python train.py --activation="gelu" --moe_layers=[1, 2, 3, 4, 5, 6, 7, 8] --lr_router=0.000564 --n_kv_head=1 --rope_base=100000.0 --qk_norm=false --parallel_block=true --init_std_o=0.0 --decay_fraction=0.687 --doc_mask=false --train_tokens=360900000 --steps=5590
Below are experts of layer 4 (counted from 0) of a mixture-of-experts language model. Rows are named router (the router's row for the expert), up (a neuron's input weights, with its number) and show model dimensions 0-127. Each number is 500 + 25 x the weight over its row's rms, rounded and kept within 0 to 999. Numbers have three digits each.
Before each expert's rows: a language model's description of what the expert responds to. This comes from a sample of Wikipedia text that the model never trained on.

# expert 2
It responds to: Separators, line breaks, dashes and numbers inside wiki tables of sports statistics, election results and census figures, such as |, —, Goals.
router:445505485453534511531507498487472530465508532446533465483501513472439458516494492495517497478492532521473530531477463497490526526548505518497480536504511532473522515478495494525541515553433482500500490504519536486545497497489491517523507531524496460522486507555502469511506482471527540475525569497475498478514530478453535471468500543482502469486495484483494483507544498509539494481474
up0:479484495492504515552466521517495483476495509517518460503471493509512493502472496486500523501459510499478479509510448545504485428487490553511488511522487509490460481476495535471528480497517521452495450480472503508484562547489512544477482485503496480468512475479517485482521548487528514476515559493493461473480481551487484524460514493481468547492493513503474487492507492497525488493505
up1:520527433498473482469506486498547520499460497521546504522520483525498528522547484515481511568537484479534527528572456480495535496504470514513504525511545490481478461481498500477452491511479543518451486519520512548526512490502479500487524493499476529452516478498488501507476512524525488574517496532476539462499501474496467486529535491460524548500538504500479491496509496495496488511490
up2:505523522520454508516534512507492492499453466462502474485492498482498469516493516473481520476507508472515497505482509483496490482470506540504448561462542472507519523508476490431516503490502529466460468453506493509491532507498522480506488497538535525484505496502508484450452521533499506547496499529522498519482465491533501546472527487501542535476509492473504516472520477540490516507485

# expert 4
It responds to: Pipe separators closing cells in election, census and sports results tables, plus closing parentheses, semicolons and final digits, e.g. | +1 |.
router:511507506490499523461512463479523550465525510450489520512550527475447523532482470489464505465518481511507507461532524526509545511516523478460518493504534523508523518524498528498496461566510515483488530511499532502549519491470551470545492488512522485541481491495537482497496494477484526514468483458479482473500510485547514492471513545509491523506532435516501497536514552496473500509499
up3:508515479522460516482489515444496500504510501491516527520482499485482433504488551509506465455504504508450501560464465541471500488508471549549457470489558454513517475484482485481518512506495525461455499512541527524497489545524491472499513462517472486511552447461538525470533480498498501500513521519480513517480502506480551490512509495521499521516513503512487516495497489519525519514483
up4:488499531470477475486517447533537477490506522472468492522537456534460423480479537509489491500504510486495505507481426501508499494482500506507483476484491512543459500458540491474534520522541464515503487513534453494512486529540505518490515505509474492466478542458516496499502510491516480493471511538518552501497511514540527531533491476454469511471508500499479519506480493519540522512543
up5:486449521509512504518527505497486523493490518523505482446531503540426452484500497502568495463481515506487465505506489494514500493499519478513516522464530508542519482464517451484514537470483531495509527545507452491481499493562481478492531480490471495498510540500500501500458460465499492477513504511489504504519504531476523562502519517493457487508482513482492500474501495464480524501536

# expert 59
It responds to: Commas ending introductory phrases or clauses, such as after According to the Census Bureau, plus thousands separators and conjunctions like while, because.
router:510525511544471538469502551472508468509522464511514494468546488482537529530545511533473497544484521476469486509523506543466484514466459523507502473487498552523492513510454497508488528472489495480464490467509514500490494500512522501460506487512511519499493464534494519490483471476498477492506489488555467475489493439505466521508519473495518525539471467523493496508519514466439508490487
up0:529499547521479505511541498496478474503517461499505441507509509510496492490488469528511522509484512517508447501454476472515493477510499503513510515471509474470534477503493520494499475525492452511527494509505489503519485490475529519480552502503519476513466459449523477495547542549512500511553509533515502480485456535511482457511508558496513490510525516494488510465468503548482502485465
up1:506498450512453506482515506514483464490468459458494471482492538503497517493495530544502495522484500508495455487498502507534481515467476485530497520476480494496551462530513527446486491541482447511548517519495483495518538461486489557500546492479523493474501487483511501511495506554497507485576506532524498498503487530526458484537471551489530496473508483486508500468487516455473517496465
up2:476538471494531503511499507489487532477471472440520486481490477495469514537510484450484489463503535475521549484502470509496506465487515524473490524492511491508449510532500501493529516523511538503472543490487527504499522462466519490521521521481500458501489529505559505526523525513485540516556564503513495529519467527476515489504495565558486510465520471522548472520519501473477465526487

# expert 10
It responds to: Pipes opening or separating cells in sports rosters and succession boxes, and linking verbs after subjects in prose: is, are, contains, includes.
router:504500483481528529540532490514552502461495528482518498460514469497498534509495461501475473458471510527483500452520519533516497516503531507505508516459502507471546492534472486510471485494528450521493526503489508453493495463497529486500529541469506459545536496492495463486453553521506491509505488476531464471525532497482484499493550480465493476484532485533470493485519542492510526487487
up0:479515508507469464490441505532494478501502528506524495493486469526514479494520520477490519494528509501495475517481479486517522512475504506523477530451501480509515465484512468464479550542516447486475510504484499487530539488524488492475468520540466452479489523429515492464476509536533460441501549523493510519507520454530492513481487445517505492504479487462496502529520506514480505477534
up1:520504474521538486459553513457501432488505472486530494474497496496501503470494518513471486491494489490494452511530504528491472471505528514517502487513469499525454506477497461486483494429527492465463494502522514492510440485521523520456490493475450477481500497461481554480498551511488485463532513531460496529498486527465475484499508542496541466496491491486503497501498479497474473462482
up2:523463484473501531537484523547489507469501521482431480490507481446478506463496507521502478479522537524505535495437500497523481503496492489526537538546507509508475479523551524503517493512480533501543496480532497503507464493470507508541584494484501538518459495505508480515524487473450504553493499518525485536507449478515503478522476537530516496482488458484494452503509479524498550495483

# expert 19
It responds to: Middle and end pieces of foreign personal names and Latin species names, e.g. Puccinia aden-oph-orae, Trach-sel, Saito-h, plus accented letters.
router:484561490495464468496474454503490487477522531478465472577491528494464507500502471445509530477505512502483503487505497467514485531494487492479548524542494489520504507484519524515542472520534483477546511536480497501483517494485546544521523525498495539510475477486523508497529484457499461508495478524465543502478524479510520459545461460509528483552508482482525508508547466476502491474538
up1:519495499469504481543524482490507442472436529492484490540497492509485449517509522519450509494461514486498522532500468487493508466468539466501451520517460522495518496464473491495505479503523490493488486505481479550521478439540488513529476496523473554505564559484529476481545502518501508461528515522482481508469509531509509519516451488524534486518471468484474484510506504456514527516501
up2:481519497528474527520481498499496513481495527490493516496488483523478477522466507498480497494455543545533498483510509457537499522445518518541529506521469486533506482518500491523515521475503495499506492464442506501525517554522491550456528473491499519500501502454487490513485595482490510504492490518499458529481491453502457525513516512491511504489496481470498511542520494546467535476529
up3:502533511491503542512489556501535486518497456491530454456474473446499496505558504494485482508489491512510518509468510505481507493495524549524460519482498500504535429500543488504524499485481494554514524502470497513503543520496465532472524484474509552524542525499467445530462546520483521468512470499502514528517496502489494488483527535518464442509501460495491519483522488472523531520509

# expert 54
It responds to: Table cell pipes and column headers like Apps, Goals, Votes, plus copular verbs is, was, are, were, and See also.
router:473477478492501501553503517530489537525450499513520473456528524471497518517486492537518519502452520506492565517495471526492487464457471551496544529501538484475459473522476500511525503473469510527533518520501419546515512472532498529511487508473470480478521518517523490496470534445488543518515535522503484467516470524518534525493515478530467509486474466531488470471554513494508507539511
up0:465464529574534476507542546474505463465518467460423509500489493485493468484469502532515447504483501505513508482536473564526480503500494523462494490530497531508507524505492524488465489456494529502526496522533484525513505482480477480501481479543502475474538497488490485524485509505529488525488508485505491474516497485498492513484518482465453475521483488470509504448518518482508467501478
up1:495482489529498479528506510484521466519474522486484517477516475483526519549463530519517505490523485460543497515507530548515469527510535504483486503483505521507542470482499439537515523473526506494504495473485522491476504456553454530507492466518462461498475524513460492500481516528529513518502512518457527470531543535488459456453507500484502500506501503505504513463448503516493516522543
up2:453473498520533478501511467449505504471502484476489487475499538482490494490537521498478503542477468503503504533459524456487485480514466492497480491469528487522521491525468504474535492529439528481506508529532497487516521475502470509508507490513482513440503528459479460475478526477507499482484503519496487477504512504505503574545504484485547462513500501517474514467527466476468491529502

# expert 42
It responds to: Connective function words joining clauses or phrases in prose, mostly and, to, of, as, from, but, or, into.
router:512460487479458495485485460473528521539526486517499508468474497491549513530496507487459485458484502544517441496469522489471494484521538476494501477491480523456525461510436539502456532496476499496488536545502502494560539533495506504485464522517510509491544523520489438537477511530525485492477468506513521516463485525523490548513481460524485523485507499488438521508487524510487497475489
up3:475528479513491485520465511464485503473499477488504522472485474522480501512508482507490573453506486530521528502463500520485535427533513526542511511480479468507522512545504476457528518543525473477468492520462502489505473490516497525487521483453521501503471507497556513478462482450502516509546560493518497518501524491464507491508517496500525506545510473537455478493461516558516564506507
up4:504484512503499508497471532492493465510483514498542483498507524519496516499509523507544483481533522442506502479523532531463470467494483490526533493490488479508519454469488512489498536469496532517502508454480502505515496500523511517524500465489511518482478513485490456490529524532533451493525534517527507472497519520492474490483502505512495512512513492468420526505484528519468521527497
up5:498479488473496493452486506507507475495516480486487513513530544546480449525487530509501478489456509499526452478467502478537506483514518490475449525485512507494483497483491504489496433537496444500470518533465503513534529496451475472495507484498490544489527519514544484525527492504482493547486466522490579525469560495521504493481496490486526480468538494519480491495514485538520491477509

# expert 28
It responds to: Commas between places or list items, list-introducing words (such, including, includes), and hyphen bullets starting list entries, e.g. Merton, Wisconsin.
router:511516518487465487509447516470552471534506485513479522492505515467523554504513491508486540500498479453539525526540512468500484505466470511492492481463471529497473470538487495514474493479508508485504530529457482531496481483497527547494480483509529522516499510524485505496481515494559497456540475489535474538490483473461487498521435461490538538538521486533472486522502519522481476521510
up0:495496513549479532484536453473495522479485490507506472496511507510488494505532498485493459526487508479465525481508508493470504534523484503521542576555497509512567492502539493481491481521464514517528522505529516509514520440553525507530514481509514476472481505466477467498513524479496539478501539470492502487491470530504503552548531531499446504489489498487532510499473498489484474485445
up1:521516532524507502508516535503501462491516473467479546490527490467518494480510540556512503502457522495511487505449480460524504496439488519494542483485500492527530493528519508531498495500478472488494495495548477532452477485494486537511533449423489468511456442488472506464504499522504548517513504539479488485507434491503490489488481493499521485522523511523494468483502453507489519525481
up2:469432477480505507543519510480534539499502485514484465457517464492481464513501495550558436549452505477462470472488500514505452504452485482492564558491505488487455466498465549514518496491476505500501501515513480516476491468498489538492514496456490512461535473490470503520512534489495521560506473464489519468501510511487497567535485494499519486510510532489448517461431504502483525521474

# expert 56
It responds to: Leading digits of years in dates, lists, filmographies and citations, such as the 9 in 1961 and the 0 in 2016.
router:546459486544506491522547500545493462468494484507494488541509501526520533484480482535532503487506466521504470472510542515489503515505483535457511488518495486527480489488523507487461489474546547471476495475492523533534475482524474457488541490521530459505526551522482497497535504539467485490464485519463518508496512566517486482458494525524437490515568497504475520502499511537455486484479
up3:521524461477481459517494462477513539475488518511468495538526503497513491515480503470498468503497517486491488518477479495517486524489534523514488490472494513537534510466509495511508502525490498522508519488434505522496477496504494482479580503518486490457479519503543481525528456477478506518561502524569494525521536510521533455528465524514543494449512527541475511503474490499500531481513
up4:454477506524532542512518528465489509483501497488449471501486480512420453482493489505500488541470474489488466508494441517497495489460485543470499537461479517494478452519494506466482508519509507494467480496475516501499542515447544552492507511527518542530535464489502474513504476511497507491490540525527501448477452461501526506532518503442480441527515477504494503468509504489545493511470
up5:456486486550479494518535478492485486517491493511515518473482503528468531518511467493503487510480479496484521486516495509499490483454504520549481517495525515536450472518489493506486492522530489522541477509512520520522526452460489535498557512473438504511528518452475438490505534558530485455501521512503470490507450518540493505484528541476477501505508508520489471542460509503507507525469

# expert 17
It responds to: Line breaks ending list items, references and table rows, plus section-heading markers like ==, table dividers, and infobox words like Born, Died.
router:474486532445549505523497494478459507490481553482519519514494502482458520515477465519510510509519510536506532528516496520495486511544496548446485457513520477492537522455511482486491531536509475472528513515494486471513489482496507461511558516524512453485509547518528493492511455493473514462531541505478513513516528515527520470485494500499445516477520454543535489534567544472488479501501
up0:529466504488496471545475541500487525499518507509499483453487488540473498499521489466516546503521524509530491499483511485496470498473492482499493520445523509532512508478490503434462503483494474518521492501487475548503558496535502532470528508503465491419514483505523463484495547489521513483494498506510489492481444496539522533491522502520490519518542489525500515518478494524465480505489
up1:480504520495507450559445527495505500474511500453499519478450459489462470511503506529521447501519515511513533496453492504492523527478538496509478511449522516507528488488525528497479513508456484519484526506500491480522531503512470505503513507511520503450502500479489474519491506526532498478496489496501487497511508446497524532545479506497504473514521514487475503480514524486519504503493
up2:489497495479489450536487530485486538480510539496478477454479500484491509471535510532503502514490536526507526493526521451501523523478532457509501534471521473502495508470517490463503550507465485513503488509533485507516524520481493512501504481512487504456507470499503443535500487492511511487478492553498505533502491503520534506489470471497511525525587491535507503518508519496510522497517

# expert 61
It responds to: Line breaks, pipes and spaces ending or starting table rows and section headings, in election, sports and results tables.
router:488468552511490480559545483489475533465516496499543486496556498486461523510499479476469525505541495552513486490527513487468542486530539504483476504515486473514537534515529493502502522518489478488464515514494522454538529472504488496492551498517498452502450560494514486508513470479486556459507525487482483494515509503444542502507503501500465518496470498545454469526544539498487519505497
up3:498483513489523469508516529514502480505497478477498498458457516507477507486501500519532464505502491517484500507469514516469457526498476470469446496502514536537494496502492521511506516497522474494504475490504480507532502494489514462485520481473524488468503509448438518495496508561519497486497517493496523522504486531522488523543503520512489463483490540503497518492496497513461509521475
up4:493459459492502501522494497543478461481457495515518528508521467524521522509509527540483520525521517466516510536510499507499442470464482520468450484525523490502503478484463497443478476469505499489452477491527455492434553469503529482501505474467505521450467499494495512525503520453469479516497502502523496481520449519514501507539489473487529528493542486523534491516495496527505537508470
up5:520487511519457518551480451478523497483501494504475469476535530505510480477497532454511521507487494492515466485540489527523493508477506489494485501514505461524478507504507486493488501492525514524584499479511475496490488553563515488474535489469484500485473518470566501490484511508496502484465514529485512524490527518471451500496491492494502490507487487536502519520484507517519504498528

# expert 62
It responds to: Final pieces of French, Spanish, Polish and other non-English words and names, often before a comma or parenthesis, such as Layon, Kraków, Rochelle.
router:512526509488518504515519479515490508533480501490493473528527552514508507520495524455468520525534494513525481476502482485520524514553466459419514490547516493518477530461515519516477436465523526517455467524523529502480538552463516482502508528487522522535487440490498532506493513476483466487471482519494542515512472450507481487515517494517522539544490526461496491474503496516539483509504
up13:502499553540493486494498440481524489515499519481483550523525479508481500484500492508486522492496527482496479489520461495518538510482497492442476480511527486540521532511493505502509548487502471491530515485501501490544502501561539475514527496485529478481479522468446480440529533492506502484529538516504454475475494525498515494528484511458459502473491509504501498492486521509494498531499
up14:498480490525511468515509480491481524504510492502516533488467543535467465500486456494518501482492510522492493472504478469497498472494483507505538482505547496495507536466504506512498460507495517515562464537482453509482494513474525523498524524529492524527503490512486501506499521467465455505455490540483540506494498463504491485502467516507528473515503477512503520517547497490509480497517
up15:489480483501489490471520533514513512526483501492506512507497503485528500500472495489518473502446518516494515503506498527498502478523504474469504492514473503489447492456487507523476512487527525489464497531488479543501502521487474532441469481530514493489485512486498503523490501481521488506524493507536491454495488522513507483529472485462464521517479490506494550483454465456527493524500